config = dict(
    num_hidden_layers=10,
    hidden_size=256,
    n_experts=80,
    experts_per_token=4,
    d_expert=32,
    d_shared_expert=128,
    hidden_act='swiglu',
    moe_layers=[0, 1, 2, 3, 4, 5, 6, 7, 8, 9],
    router_score='sigmoid',
    normalize_top_k=True,
    routed_scale=2.5,
    balance_loss=0.00017,
    balance_bias=True,
    n_groups=4,
    groups_per_token=2,
    init_std_router=0.0211,
    lr_router=0.000452,
    num_attention_heads=4,
    num_key_value_heads=2,
    head_dim=32,
    vocab_size=19124,
    norm='rmsnorm',
    norm_place='pre',
    norm_eps=1e-05,
    positions='rope',
    rope_theta=10000.0,
    rope_fraction=1.0,
    qk_norm=False,
    attn_scale=0.177,
    tie_word_embeddings=False,
    parallel_block=False,
    init='normal',
    init_std_qkv=0.0317,
    init_std_o=0.0,
    init_std_up=0.0317,
    init_std_down=0.0,
    optimizer='adam_atan2',
    learning_rate=0.00108,
    lr_mult_qkv=0.5,
    beta1=0.95,
    beta2=0.98,
    lr_head=0.00473,
    max_grad_norm=1.0,
    warmup_steps=456,
    schedule='wsd',
    decay_fraction=0.895,
    decay_shape='linear',
    final_lr_fraction=0.0,
    batch_tokens=65536,
    max_seq_len=512,
    doc_mask=True,
    train_tokens=379900000,
    max_steps=5797,
    dataset='wikipedia_en',
)
Below are experts of layer 2 (counted from 0) of a mixture-of-experts language model. Rows are named router (the router's row for the expert), gate (a neuron's input weights, with its number), up (a neuron's input weights, with its number), down (a neuron's output weights, with its number) and show model dimensions 64-127. Each number is 500 + 25 x the weight over its row's rms, rounded and kept within 0 to 999. Numbers have three digits each.
Before each expert's rows: "raises" lists some tokens whose logits its average output raises strongly, later layers aside; "mostly gets" lists some tokens that are sent to it at least half of the time. This comes from a sample of Wikipedia text that the model never trained on.

# expert 45
raises: " option", " advantage", " example", "-", " goal", " lead"
mostly gets: "°", "act", "ian", " Arthropoda", "ician", " ship"
router:504450520504520492522482467491542500515515496526505499529525494522453478538476479503524485450500526496531505492499484467481518526465499457505530465514550488530486472534533460459469484534469482
gate0:491506539459504525525515433525548489482433513470500434482544498543492487517528508445486474456495498521511450529531469546460517526487467484467529452494495501498483467496536498511490493512526517
up0:490506483528503526505501501542498500527468512500515540530488513455514482515553484572526492534503506524457440473489515517504533487559525508457477497529507507426492510487478536565511466509548486
down0:468502501514500498500489522493504442502446532515526528497528517552498498484486496470493515480503490528511506494500489505565526526534542476516492497532515515463505478475503535471506495499541455
gate1:524487522514485525455471492527547517479488539500497501511510517529479531503492471509502498512492537516488550515490479501493518469492512466518518490515502493538513489551530485485470482522487508
up1:537488529482476505501497494532510549552484482485529533475459520506515542540485496567518506493503511470536507480448521515497482502446467500534461499537487463503472488549499493499488481524505518
down1:496513512514508487537534494492522480508509498520471486503481482570529450530465478483512515505517449515500476509524533561507509536523475466502509503499483518499467531498526536527505478458581503
gate2:473499530471510525525458473539497519501547525480507497438505473481520453494465504484464500513525513458458480503516475511501519488505490531497494485507506463511487457524479498510546522539492466
up2:484512482468500488528468508497491507467497464510509512475463449507475499504505511488500503511465523432489502528506502557451514539433479447470514496498505480510475478507513476517550508539500491
down2:520556524495502482505475506502495501549510522443443525477506510508533515473467500471482491525504511527520478544535444511548531547489516495516533524502502514476481443451498485504542543496534481
gate3:446553478483503471513498491494521468521530455516502539507454472515518505570511481503513506493529477494505479522510546439500481523549501480475493491508514451503501482515513505482524514508523525
up3:520491521502502507534508507512464521522504510495507524530499541494519517502494471502511482500513494503460515516460555483486511529536501459502487468513474436466487468471516500496481490494503458
down3:506505458506506486532457538503466500507505508491525473478528500475530447466479586491478507489535500484546513528455486474473515502511524523532537537477469482473442484518535482534505483507504474
gate4:472538541477522475525458481483494446578520524527501496493546507540512513492498532590500495520462507505504531482494476519513528502513528511514475480548510505505474484495521490470462524546538493
up4:533504517466510497534493535464490474489474498432492472513507507512479492540522538506491500465502476455499483489446534532543495556488495493486513503461496492493478520517531489507481523515487502
down4:469484510492500540517527495493511484483500521479509507510486519437490528474532539502494494529488501471502481540510537492450503454500485530533474473492481489476507483471485535495496485479507480
gate5:506451490538505490483481459505517508498506496514524508478487498475445520524467493525524480502467513512465470474539493520571510510498494513472535498512520512562518528507529469517496459459470474
up5:465512483491491523514480499480470485465545475490525500521481502511505494494521499500538513487512498507523478539508481531517477534480485521479508488465490498461525464490503505516494514514459479
down5:510513511491511523475462530504468503521493496492523509450492470504557499486476488482501513503535497446491519510507490490472470531473501512495491480537483455486465489493531499552553509503523536
gate6:513490520496469524523520503460506551507484548496501506544558501512502452479508503463526433459472520503484447551493456534489489485516512476528504533499478494460500497501539520552471518463511481
up6:493516532470518513485496547492505529520459492500494526527521468476512448509509479468498490490503521511529506527507515539541528530503473468546506478503474486468503505448530498541461493507516489
down6:478545486521491501485483504536520444518478507526523491483484479518517502450515512458545473523560504480488543535505499477519534488494503524469501479504509493496527508479533473471516443470538470
gate7:511485515520527496547505483499489473521513450528489480460534487480499481555499523544502508520474501515475447470544511514498522492505471519493507523497505515490498519474482498511497492493504505
up7:498534480497492525523486479524499543535500514495516481548507459453520537497552532504515499480543526470493465531494511494488478456506526487538534485456518510503508504504526478501450498493503536
down7:535458462532490538447497467467481479491502525501516532534484524542536543530435505500521479499458482494517504514491515513509476464510497440453511521518514508532470510486518468500526499497505496
gate8:480516536505460488496503517493523510476546514492421525452484514515474458489458487490487489543503474493523515507522506548516516511521517480520513509463479496508463489507481480528504455455454521
up8:507497496483503530466462532493490486453492488484495503493469473502493490485550501480507501492472523499468466492508472512517496502504538556534500520492490530511520473498517487485501516483446514
down8:493514508475496502515447507459457512514528495497521480502498495489500488515493485500502519471513546449438498473513452459468504469539518481475531507482543454497506453518542484472495488483481494
gate9:463492537487511501525438469478508535516493477502494500521491431526455496521467516514535505471501483516492489538519527463465470523489456504538521460495551456444513524489495547446504465490440521
up9:507457548510493483524485480475485508468501518464511543520500520489484493463546495504483501489535522427492495508477502500504481505524494504478468491512519493494532485482509547503474489498485493
down9:528504513526534503475556484472492498521497508517508470443512515520485444512513470459511537513550497486480482507465502506493513497489494546502490471535503534499469480498517525541496478487515500
gate10:480508552472494449520527501524516526466513460491520455494468490509477507506485512545477490496490521529498487482511526515537482514459493475512476494528489517493505500489524496530467503540515508
up10:521495468501515533523562432489494505540504547479503516514528521495451493511495514463509482497498483481501532562527489500488498537477541478455534476471541513501499556447514505501471484514488494
down10:478440507505536499522557495505504532490478489514512487471528528488435478481490532489452497492527501468470528534514517493453507525495478524523535431504507549491516516528515475491497515498470494
gate11:489498524506493488506510497480534567513506489508497472484468486475490446531547473502489487501492489474513513505525492548521481490435505490486507417464516515502540525481465509450504528508466524
up11:543496487502542477523469473512533527525485496512517464494514507438463490504536486495522555487448467424550502465501443486506508544478515477470526491501561461507475508517466478499526539546443493
down11:508540481495484496535535491528534483480513452477515528487476484465528496520556517536553516550494474514543525509508522513535457486468478496480530519472519525484515500472491569510522503501517521
gate12:469501536453510518517551542519510516480544480543486457494487530463460489533496495465537519502485488475510498467503469500467520495492507452506514513481528465494516500523478485491469497562466494
up12:521493491522505514486503476502476476485502487491504492515497436519503512504533496510480536496492510550458482552464472520520456505503501524495500537473466522464497499471508533501500504447508487
down12:468488541495489519516507515534462492512488502464531506474539470489512517514502549521534471522520546512516478489515506513507477491523482512511477482533528500503508471532487499452526486503501496
gate13:491503471493518491478492472528506517474479547529491477514445508489520499502481507520555487486497565480507506568536475469548492483467515458542529496487543483535522505509474469552478482512478465
up13:501507508535499497486487488507535490527472513548480491511486523526455475509485516535509504505503508501511520528489506478533495510439537489519476507513501526503510503542432510529452464490515479
down13:518500469501512447503532479513524483496500558508498515474479531560490523494509497512465507515500491518488520465515535538534506527528513469524490471501478466470588506498447474551532524517519495
gate14:549473537484477448543500507517510529542511502479492503490518493508512481522474495534503516508470571486465541508513479523436509493414434525483532459541505476526516460513516479507450513558509461
up14:512491540470505465526477497489505522522542499464504477484525495482470503555472516538513490521496481490495474502491480477541465547454523483485523533506527531508483492501507495509505522520471508
down14:486490477511501421501495505543506492495483523508514489479512462539525484518480493524484530513496498521527505554483513504522527574499502506460544517551506518479526433510507497515508498527508448
gate15:534461517498522493550474467518514496502501541474501524531523493523472474501461495477485463482459511439486504492496500472456513474462508491513524518494543509527524548547495465493535542525485504
up15:494541437555470515479531513495460473468506500500514491484493451502501501454524463446527506541491458577504487512492584502504508505522479534493514508541498491512475470484485504488513466492501489
down15:523509515494517502514514485474504480473514503516497494522506542488488487528520516547510472509511539486497498485492481453408459505499446485514500491492475468513541506497452564458515509495521467
gate16:472507553456474510482483507469514468475522514479500473492495483536477537477496498539522492474485494475509498494539525506553485473522516481524504492485508450507489545524509512525511460502465487
up16:482526504508493500476496460469514475514452491496456510478499482521532495494502488500477475484476497465485481514445503499526528490511531456485520495551457521519520544480472492497535517495464466
down16:480479498552474478504555529511502489557478495522463518528499479512515487513506475543504498493498522532529535558567512490510492471525486504471517503514560512488514459512538495491469487529525495
gate17:501476490539486540500507499520493490527521486508508489469491466554497481510540532465506519472508536503508450507507431473503480519498499540492519520502498535582503511548472483480446506473483471
up17:513474487513511540505527495498495508509498518523485520549460517455472495488496512448495471530485510463503516483491460532513521498544512514504533508508480481553515495488521446487462514477480454
down17:512472513434490551411484519460504482499535536498524489493493488484475508513464511463510484495518485422474480542491492474525511475545508501497494469523501536484493544477546495563494488458492513
gate18:504480499529527487479477515505534466521498520510500470510530476509467446516526497520501480501497499538504510462484543473527487513475472470423480510518505505484535487485521500486518511549497488
up18:510476496476479488514505488488441490482477501513541493502486513504484497488528499500489498480517532522464485467459496558538469506542534533520478470466464519509499491451520492513537503484516485
down18:489443486520522516524524492512493482477509456523534537497522506512524502496470520472508546479508502531486495520491529562495531460524468504493472447509488481498488488482520503476549514491479484
gate19:466456534497457492551515535505498516488529539506487470491514444507516503528506477493497459496490524512484511497489491536519483464422464480529503488490457471524518455504491551492428472516491508
up19:547519497502494501457467494515473483542470480505533501522525487490484516498495489478453520484504531439545486522477463520467508532519531454488473507512525478483501506517522472477540512518483481
down19:500492466479519481512491531498492476507484476493476502514487483530471440453505514541488522527489535497491518457518449525502523534453510500521500480516474518493522491510544529515545469500489487
gate20:506494494517499505541484521513462489510488539498497482495498480510515501492518479477505493480518509499505531480534523532568500442495488491505497540474527492543503490532472510479545508515516505
up20:500482523455518504478516512475490536487506517521511521493486503472467473501511514576508489508494482492516524495466487533511465452478544479480515540513505525509550485459542491514495504487493498
down20:501494465513496472519511537473491488494487515503476468505502518494477494489505491514498496531514507491487510500488501524509463455508498511486517506521485516512468503485451482544494502456516524

# expert 72
raises: "man", " up", ","
mostly gets: " co", " 2025", " 2022", " 2024", "ST", " Preceded"
router:503462465509498492493519474488540479471500491482477482482523533508472481488448482504512480450522492477521484505501498508496511514481480458514517504439556511549464500498532491516466527494490474
gate0:448499492517469488513547527508520509525505511458513507436469492511492466492539485505518486482496511477479490490520487492500492454505500462500466490453504568477522467497535493509461513497523482
up0:504521483478510542498472539502472517496510504526549461535533483530479527488497481470515463495494492541525475495422508507472494510513512458491499487520500504564519507518498532478488504476497543
down0:524516401520493488478492476525501472490508519529506542467513540535479506507489520545482496512514482529497520503518519520491510500486474477514511478454499464415456505497483495499536479501496533
gate1:464536510507520526547475485500549502492490492482493495498513483512490486472478524537508529494518511518535519477490542491541521502490431504499512494514533477532538538546484585495486466471520459
up1:509494520519514517478515540465499573529473541549474463520506522568512501478483498449486495458495488479481494521498454524494512455501512520528486508475506549518530467522496496495471554472507503
down1:517488459499525509482497449507494519490491500522496551487459548517456471506518471516480502497499509519492500466508550516499487450451496521514492502484525527504415484514471507523536533522494532
gate2:483500520515466486504469529491484492461535496465504515472477520470512536465535509546535508508481505531503509522506545529496493496532503516468529499482490448477498527514517448504494488516507481
up2:543502487501470483502484492467485455531498492505487474507487455533477507560493523508495524492486508507502496515498500471559485497446508500491497495496468549524474479473500488512492519506515491
down2:491515507501515488512494521479499501498516480515434456499527518500507493513515503455502499483490528521502520513494516481483479513523506504464467516515466493474510518496497523516519484493503492
gate3:467515507511495493520489470496503503470466476536472494501489502468459495468440497528510482516539506550498471524506530482491539501443458487502495504507495488455471499493544462472511517502523437
up3:506498524522492530524459492525556502534520521484488500457515474525529493503484541516524479476506458487496479460450507486508458475545503515546538477477544487492469492535493486503498486491481510
down3:525534471448489499520499483483493484517477509474518523484501504523496495509476487462475542470469511469505516505460497515496472490472478509527499521505502429527476483503507527504524521541511548
gate4:515528517501501476480506519495463460481472484521505503492513499495496515475496527502511425477514488484499508483498465493558506502542469502525456469543552506514564508509549522530520483473519490
up4:512507463535503477469515477498493495482487474507492507513499490485471470477489469516525472476562512528459516485506507506460423513499469498484481523475536539501521495501525507519507478464503504
down4:503529457478503503460468522469495484454514507519437479500475525504553505483514467506510483488474495484511506466503505484480487456526480489482491524437492495494479477479532513501522512519507452
gate5:551482479507487538465484456463478533519486485466487507468515486493498487425499496533476450526490500504534464472487510534513513478459492504502487487509514503478484450477534462541513518501531540
up5:536500517486484522512478466492492521517498484496507476490528446564450513497480523524506458512456496501546493522535483504502495498507482487507485496540499521490503484485473509510447497489504491
down5:499476509486512510496497485507493492489454541468515495513535530484513491505502501522539498472574505505486505513488474524573487504501516476492484490505502486548511485497514522523492447498426500
gate6:494501506462501485449483469499507484509501473491498486500482542469484500509453505523525479534514528503502497530478484479497541465523534471526492508481515514517520503493528446525501568489455505
up6:528516493521482451521506511544479524541468489535512543499498499511510472492505487475430479483498546488504503537520480515508523505473555586508505508542497552439508490471464504487507502475469526
down6:522491530502486514504532545528502493517506491480505497486518540482480504525481467533464485483509483482494531473492507504493497577520464483500486499536468507505536481490510521469520522508514507
gate7:479480518517535511515511485462522543487509512538476513487532574492493484471418535530503519489526459479494518456515467489472503483479485504540505511482542494488445492445521484500493525517470531
up7:515505498492468545532486491505501433521525493478482525495470481500533464488497501516494533478504546543514493558532555497494500498548529468502493521508451463520494524473489446499529487499493502
down7:500492515530533500495523483495489499485479503486491499544546503493474509550506466465491465496501540467484485541519476516481482445473511488506502489498505446561498493498509507468504490470542503
gate8:489495521482528490489512540465496472540510494454483505468467523489486497464434486521531529503505510492523480448493486477497513498545444462465490489500527503508518514499530532511517494507517493
up8:560471496533473476505497506475530461501469530520510513512493550453501525468485494509491492498539524484476564502567525497507520522531505517482506523509518533515493499516516498499476520471508458
down8:522506415490492500504500497536484467513495504542497517494492523472525522468521486474500507513496422464480512492538523522513491532484496514484517506477483497468497469498504527501497518523501492
gate9:507489538511518496435481492514465492486484501508501467475528518490499487533479501525533548487487521537455458472459536553451526551490480485505502470553475500483491533476540493442485492504515513
up9:466527516500530485504484544466525523536495463552483565501494489474460495521468502479476476511466494481506482524478504520539492483401496488481497491522497501503484471491481466470524526515526511
down9:525460563497515472526491520517521501509487516519521495477518490526487545511484495494545480491473498523518494485488504468484494508517479449504455498518559484458516504479514542516518495480507480
gate10:514482509513471468507484504525510516481484487428487492481530540492529442469505461516534493509511506487530470432480524497478484510457499483475506525500512529506481495477536475492501490530504499
up10:496463530520541526533550486480488541523533481458463514473467517503528472482480467489534490490500501533525490478473470528582502491513528546504509531476512487463488500505505481516494538500585466
down10:538500509500517485527505433485530500477468484503489503517530509491465491505476509507531499504521498516513496509476480504474457520480484491551490459564474531493511460508485507496449455495508472
gate11:480513490499468498488481515477509500506514513510466505521499542484505506524467539498490523481528499516481559449497493440518514511480474521514485480492543500455502550531601493535487507477485487
up11:510501475524475489505522502511480422526476518468461477473522483539465538516533493495462511504503521495478518505554492516474486528462479484528523522459492507525496481538515554499525488492474488
down11:481487512533483489496533484526472442468515458509480503490521490474476518498500513517468508460466520531506500520508486500540522522513476524472547491492530495536515481497503477450510474503481509
gate12:508500496471464493470506462517464480437542529485508517556570519514514516473516535510490501520550518504528514494504490498523498508518485537484482521489534510533506529573531500516499504500539463
up12:540452496489494483503495520522528488493524470491532487507492481484504518529489457529488484506514503473491499484485511530484504482497482512510518465539511507484513488496495478480510511526508465
down12:507550494525483487470475496496506506470491507474508485497501499466543478517492528508521454513536526493484502471485478524499508527515506476488466476518560495463488500477502508495507527507473463
gate13:461458497490479512474556476503515530505465500525516530533486521493483509508514469483477512526488505475506508451542532488495484491501510479523493495487518464570478523469506515491493515506518527
up13:529476485501472442522520501500472489508510526495530477474461513486482484452479516459524529485533483557472500540503510499483507523506455542495510510490498497495534491476469436545512490535540507
down13:494494507505540498445510497542457446524496502487497488539511469537544483485493529493465517493488527484488538494529518460539512525513495508446479495470497506518497525515480509532490501511536519
gate14:501464522465497496487523523494514487508510490508522508474524504511512511463472495506508502437527487466492480472485472466505532490497532468529527494460547493474494489519545512541497507456488507
up14:501493496509465511511467514507524476470541476495476481518471510521533483530487537519463509525488492506501477524508515474505461491453494501490510552519460489553491523497509527458520519529519494
down14:533485471514489499471486485485507518486509478526509499497507530511511476500488499490481467550524522497492484575479498509509484503496485459476480476521496493460455472455505502482502536512505516
gate15:501436499505448498520524473503570471483489526510462503477503531554460528499492491511516481458474495447471464537511525498508505562470468476525507522491523535514515551528562530470515517476457490
up15:475476533484491464510531526495533523493507519526495485512531510521435503493469485524513491433444495460473498509494494503522456495510528505539549517509527491510490592520517485467520488493464511
down15:505520487472486477522499536524481490517516461521486490519464500507459499489471510490534493539494442496522509494522501505485488510519522468469465514514494495543514508527508490474547479460540474
gate16:525458507555483511498492517494564451512472497535495545478515496534495493501473492526422490442495529495502501532515550510509509484498518478467518529513533470479518550521523479469496466477498504
up16:470490466509492506467449501461456502523454474513473483508480495440522511491498467459479551561575495495494552527509465518477502495515484497515495461511490494513508490492474504511513484480501482
down16:529481481516517498534486504481481501504513486510530526490502531501500526476540468533511557498462488504487484494511543436496502475510480500527499523520504497475447454487508522488524536485491519
gate17:503498532497500509498491471495489506478512533480481481519463525508507474499475524552488488484509549505491528497475482490519510533491539399499501497464522541470514497479498497466483484468461518
up17:469466521542498528505521508485480467489510502524508508527509498514499507501478514513468520522476507466491458562513497489536477487482533503482482523490462559497532527517516455494500506465537517
down17:480483530515505472514530464493474499497513511530477477536503493504525468490510474496506511476484479529489495501467476515475471557524442463470486437488475522478561521525485538526493454439491490
gate18:534446492505521487486541512467510514490471527487477548481490530459467504444498487506493487440490527469475530482499531507481489470494475519509533480480518493490465498516484527503481525473497507
up18:505528491519446473529517509543510511554493475521500510489515472562571489539492496490505511510504492460493499501530476456503518522492486499454456535510439496504474514506529495501495486537467504
down18:522526506516486524518471491549516464506481471450511497467479495541509491462501485516531525548478499516503508503514497492483510493529498508512512504476470497509492520489541456538480518494515504
gate19:485494498493518508467568495505510473471496451513503496515490493496500489505486502528537479514506498496500519527497514506504487480554513467519527472477562500546510534489517479495516501458530472
up19:507493502506440491481456476485513515485507492469493541500511505540515521546484477474469463445476497509504514505520536475508543490511506465511492467519497515516493503496496508539525504483535479
down19:465436477482531529475505483488508500485503538500475467523520512502477481472482447506515483512507511511543507517483513490477491504542495498470500492502504485511508525495453487526496536459473482
gate20:500512524475471503502507493518481499529520471480462513499500515482450533526477537506515531453460477482507496439466485486472534521476524492469532501518507508515501462463487479448514498490521510
up20:473488523466527492509550540502468539477564466500532494459531493509473509480477531480517488519462500570487489527507514507483507506484477480519519493509509523521466525505506479489483519508462537
down20:532497523567488480477514484455490508516445474499503500472482503504477484524507476514492496472492494514480484505476505459509474524500461492461496491466508535476504503510464472486500482472473480

# expert 7
raises: " and", " to", " as"
mostly gets: ")", " 2007", " 2014", " 2008", " 2006", " 2010"
router:539474455496511461564489492524526503531485480497505518472508476479425503502466475468450464475498542518543498488515537517494525549488496489495509479481498535521479500452511472508491497529532509
gate0:506477489491498471519545466509531529513466483534518505500482490530441548481484533532489499492474533531494498503510479533498523473467461454458516471523489479533493521485518450506492501492503522
up0:500463472511471472448522502490473515491473553501492510478495552501602539495530502505508472558531473503481516502492496526483490480521494509500520501478478536505497491496486487508502483553528510
down0:453514483492538497462522501513468538499517523510493505514517500494497524472461493530502494500519489508475555523507486495497535445461488500473531478498466468563521523444537465502480507499503466
gate1:507522494508496481555494463490503486543466534503505516485488526491439501524497522508523455515469518497544491474526508527504490556508469522528521483507488531465489504434458473482505509501541515
up1:491485456499489481554480521500487461518530548569490484501491492482482527490502487518531507474500484488550504457508530505504450515509495501500508513506518508507494463430476493485523506502506475
down1:465522505508500510500482438533486486534518501505489513517480483504495472481473532526456515499512491527526509508483486485497492448487543497499487461511513501508514487495499530477546508503454504
gate2:488486543516550495541511490483491529502520474519539500491474498490501501516494497532505524481487495481516527459510436497494504512524469498510556559506462488501529501511519518463474481508499525
up2:524501527499505478510498478498510523526529514517502520490466518520529467518512515508504493473491501522493539464477437532470485507498504524484481521520471505523513476474489480495491476515548501
down2:460519474489511503512447503530493489488502497528500523467466546528467461473479501491532534453538472512519523489486532477532552491494485489473462507498497522491468509508483515554518502469527438
gate3:496501495537429475496518520462491511476489547479465499508484497496524535495481504486550490481479502504461480490517523509514506497491498508500520511519456507511464493476519500468503479516490503
up3:513458514523480500432534471490509503462530510480476479503496496533532502500469512473497527494487495495439538542516550578454485505469538500512558487473499510528527520514448494490485510486536498
down3:480513533544477511437534523544471526512521501470542526499493473496486473509494495470493511551545448513448461465452485479484525518498515493505517491474482462505543508511507517487463499497507461
gate4:503501490511514475522495498467523479492468474490479475478500506526478534437512496483539461498481538519523460526524514530454455503489496531518502459493461503513512481522546517489509455498550535
up4:503460491523512460483539512463534535516513523532522535487493490491459494500489441512487474522499523516518513494494481516464473481486529490498520502520473529514525503483503472506524515470474538
down4:489476525508502505487536467495528505511527543500519492503494523490483576475502471522506499478543506528470518499530509525480482525506504565511509469495527471519546522504477470534522467538523489
gate5:487468506561488501492526510490534543483490498505506539490429519481478506524482534463517493430443530488501483516553514513456498525451462499552520465495483485494468505514465487522514504545475505
up5:519500489537486472500492511471485495494512504561524500520516439557534500529498489518498446589503527500536493496497507489496471431497483490508509512507498488521528438471553502472506485504525492
down5:483453470553463514476478465494523518490474472488525505525498498489499515498510548505508519502482486511462511523509485474507468514552489497483543514482507460499497491515548489480529498537514468
gate6:492469515497525494532521529473470548488524460515493467517502524475515514518527530486484482443495550450502493503479482498492489479509470490492502517466512507528521512534489522491477513491515527
up6:518502527494501488541487478496466535471488490534529505503510500432501537535495537540537500504446486475509504478472513488489499552515487492489512515451495556481512483493505548493483497500483497
down6:473478503484491497460496545515519499541505504506485490494516442462494531530487487479501530532487469453452496505511543473500417543505481486522510483460509482485548466467512504490486462536514560
gate7:492481500459464481474531505493506535494494524491435527491489480522516490506479540510491483503477491456496518525515493482464455515468504485516507503492488564511514535487480529501528478536522493
up7:504502483506516511488544467512512478520461503532522486497501468524481538472508515491513505509536525506523441502474483499488545519533526549450493481527462525523517484487496513521541503462566461
down7:529505494476553510524490469495473541515457527502523497489478506540496493488508515495521486504498520459508475467507540531525518546499486513465493499502513509482522482491504505517498540454523481
gate8:461457503524476515504524525510506468492517481502494521501449500496511521483509517495510500462468529430481557495575513448478528518486438470489484465528531427482480504542518484520497507535498526
up8:498487516492483507484522516467510534534498453482477525480523480490457484484488494470472499486477474454496478530479496502528520510452503532502467471461512523505513526580503562483513515502511483
down8:547519525481459480565475525509485490536499470471499503478486503502513456495495512499509503498536519509559450497474526509470548541485530498469475510524517535458515502485520503505517525495453473
gate9:467539483519468499512508493470504552502479504508533506549514527549454496500453514523476443508476519522501510533521510521508495512537511452484511504487508502494488495455490482475454520490525488
up9:483519488505502484462472491495506478507480512520504517492513473529529452518510503457474498479487485481524460518502443541470504514493509540496532468510506579515511470461494484482494491472532434
down9:503490538530434521507520517546471482533472495489507493521519495518490487513494480491505498462493480513483520477507457486506537507497491508480541473493523480507516431486459464518508442536500512
gate10:487495486526541485530503520478499478514490544499500491493527479494469476501474463484460466527467512463500463493446449534472493528484506509512532516442495579549522474455496446528487464491475501
up10:483491515466487501510494498524499562494539499522475495491459509449538500498512538511533491505508493504535550454486483460510521482471508494509486523498551454521535484528474446466477526526481515
down10:522526510496469495468552540478523468504486493483501516466505520497491515460482527493493476511501487498490465510491496491510539510552483432439529499515515539489506528490512485505553520543513511
gate11:480471562523461511495525481501491478466473504497515492481514478464524516508530503510526475496509553530502469517476479450478501498492511523498478499515476508501524530503560535484508459476498502
up11:490499479501500462484488500511528515518459474523512509487545481511536499493522495478481467514565535500506471493473494562513513505472537503485501532509453524498489495491516511521493467490491488
down11:467482497501511495540518530465495492529519508507482495515493544496518492500529561495461508512497487510500491558489512501500560450510467439486504481501508517501504492544472521523508521529512551
gate12:523459498515506528506546512516517563500479492543484524472525500476447507490501529490472490499442513494514560481548508515522515493459534494518497472519523526492515494492484503518537505530476518
up12:484490489508474468512492471480496417508475458483485498528500477537477514466541507449505518455482492441485488552529469542500544502547487527497459510523487443502485478528550513494485495455516503
down12:514556485476511496546521484516483503499522476513519508490480521481514475516486511476447520502498479496528473500503503493489492617501488513524493511493491542470502540505477494537479530519479523
gate13:498511511526488500487530443535530525502468470534500488486469488488493517499523528492470486486478487494506522451520519521433490528501446508474519536533508497509512487471515447507516520523526531
up13:534492516497467577482470520518533470481474497480503502503513551505452545512543551489515446477501505496500502487511514494502528521538490467536507467512524497481499495512490502514498515480537446
down13:492557525492515536492487455496469485490487470470471489435518504495507525526466461531539497508497502470496520461533498498529483528498469477466497493511530482477489481531485532492473485494485491
gate14:535512501516520457488517539518526454548464493510493508462517528536452468503525461461524474451460543524527483496501517526485510541534504495462461515527490526511477511463513508514517517554524502
up14:488493490505495494476458481467474522505525489519519489506518476488507497505492505476574541519537422490498502513490534485503513503460483518487497499491504508474462504481448489439507492442494489
down14:482443529516457485427553522531500515518462502481471486502516454517483477474513472528484513527531493510453527513507480506509498475527494481480494487549510520500494505514503498503491484523460531
gate15:523498509522474497572483507505510513490465523491487537499513472525523494470542532476518462454484553509513447533524540529487503527477503507480502502496487529466472513464513499533505514524518524
up15:531484500502491520526487486523489544471487520482524521486518523488505530533504518476482470479474502530478462524526528517501524534481454463497488485516531524446494507478491504535502524527496513
down15:492470451492547467504495517516488476475490527505497512484534498500492477535502450493451513495484501474559530501495472519492505500466544503472498539456461490525512490507499533517516489514544438
gate16:491499478516518473465484477506496483530483509512477499488526530508527533503482479504481487515538545514539482505492482507482561500485513473510505508519499508511515509409543488519521504527525521
up16:505464512523501513501523522471499500501483489497535507533473519538536480492524516537539549481492500517486476545547480493484490480527473508524472466503475496494510511528497550474529512468489497
down16:509435518502504540500487451502508520485471474513487526507498527508521477479489513534518469492525506466497528469531475476548496480512500468487513533529577469490481479555513523528491503481498491
gate17:491467482486502500495509511490506514456519512520482528503432482483492480482522516494523507451490468510491540503514504475473534493466470515473512503465519464509491527500501496502491540482510510
up17:507528470481476514522451519504486551489507519479476498489556511473503488434515547481477519469510511538479493520484566511455536489452517511482517491485499533474469583507484486497514512543493504
down17:518480468500486455512492483502562526503506508498490547528514520496500493475471508472486493488496481502530454486539500528432514509498479490510449509471442515508560504523446513498529518604496493
gate18:484473555533495497555522482480534498513498487539464476471515519494469464551496486484485486514466537454503524496468452485478517540529473512491510522535540547521525492538527505442483516555509495
up18:507499526496504467513518506476497521555496528514502497506513501553515464532488490456452476502510497468513508492482478502456441513438521491515495498525466551496509464506510507506482492510496502
down18:513512478490499477517494546564475474527525489482515555463492517499493508479481528491499506519477480533525469532489464515484495515471534509489515480496512547483542526461475481521539525506512485
gate19:478525523512442507486486514504484495467492498550497469521488456474480580455480508489509466525515517549447500472496519476496513516532510507484509506537502514504493475449506518471499489470512490
up19:538500504534473491482503488522497474510472521521523491472478487526484485467500475426485511474507472557483476503507499517504526502528493486503508508539493528536470463483506453459541519528476446
down19:523530499535506505515508463525469542524508505486495500501536495473521478516498522497497499482499528499517507499504484486503485485470526510510511547497498524558478515509479522496543530483494465
gate20:450500511521504500456522493530479487511474475476501497509565518496502490463522495446503488506536488539466480483438539538505509506494522488492486498497463520505493519480522521498510483485499489
up20:513468493505522498531541473501533505479501500455480513432461529526466481522471464494477554499431488504517482494536462484478461508529471498484495511449526485486506441551473492494503530504477512
down20:536548515500474504523524470519493546525491539530508525539518478498523473558476490516475496519506547464497484554539490488500469497493476581508518508488450485495523480486487494471537478488487525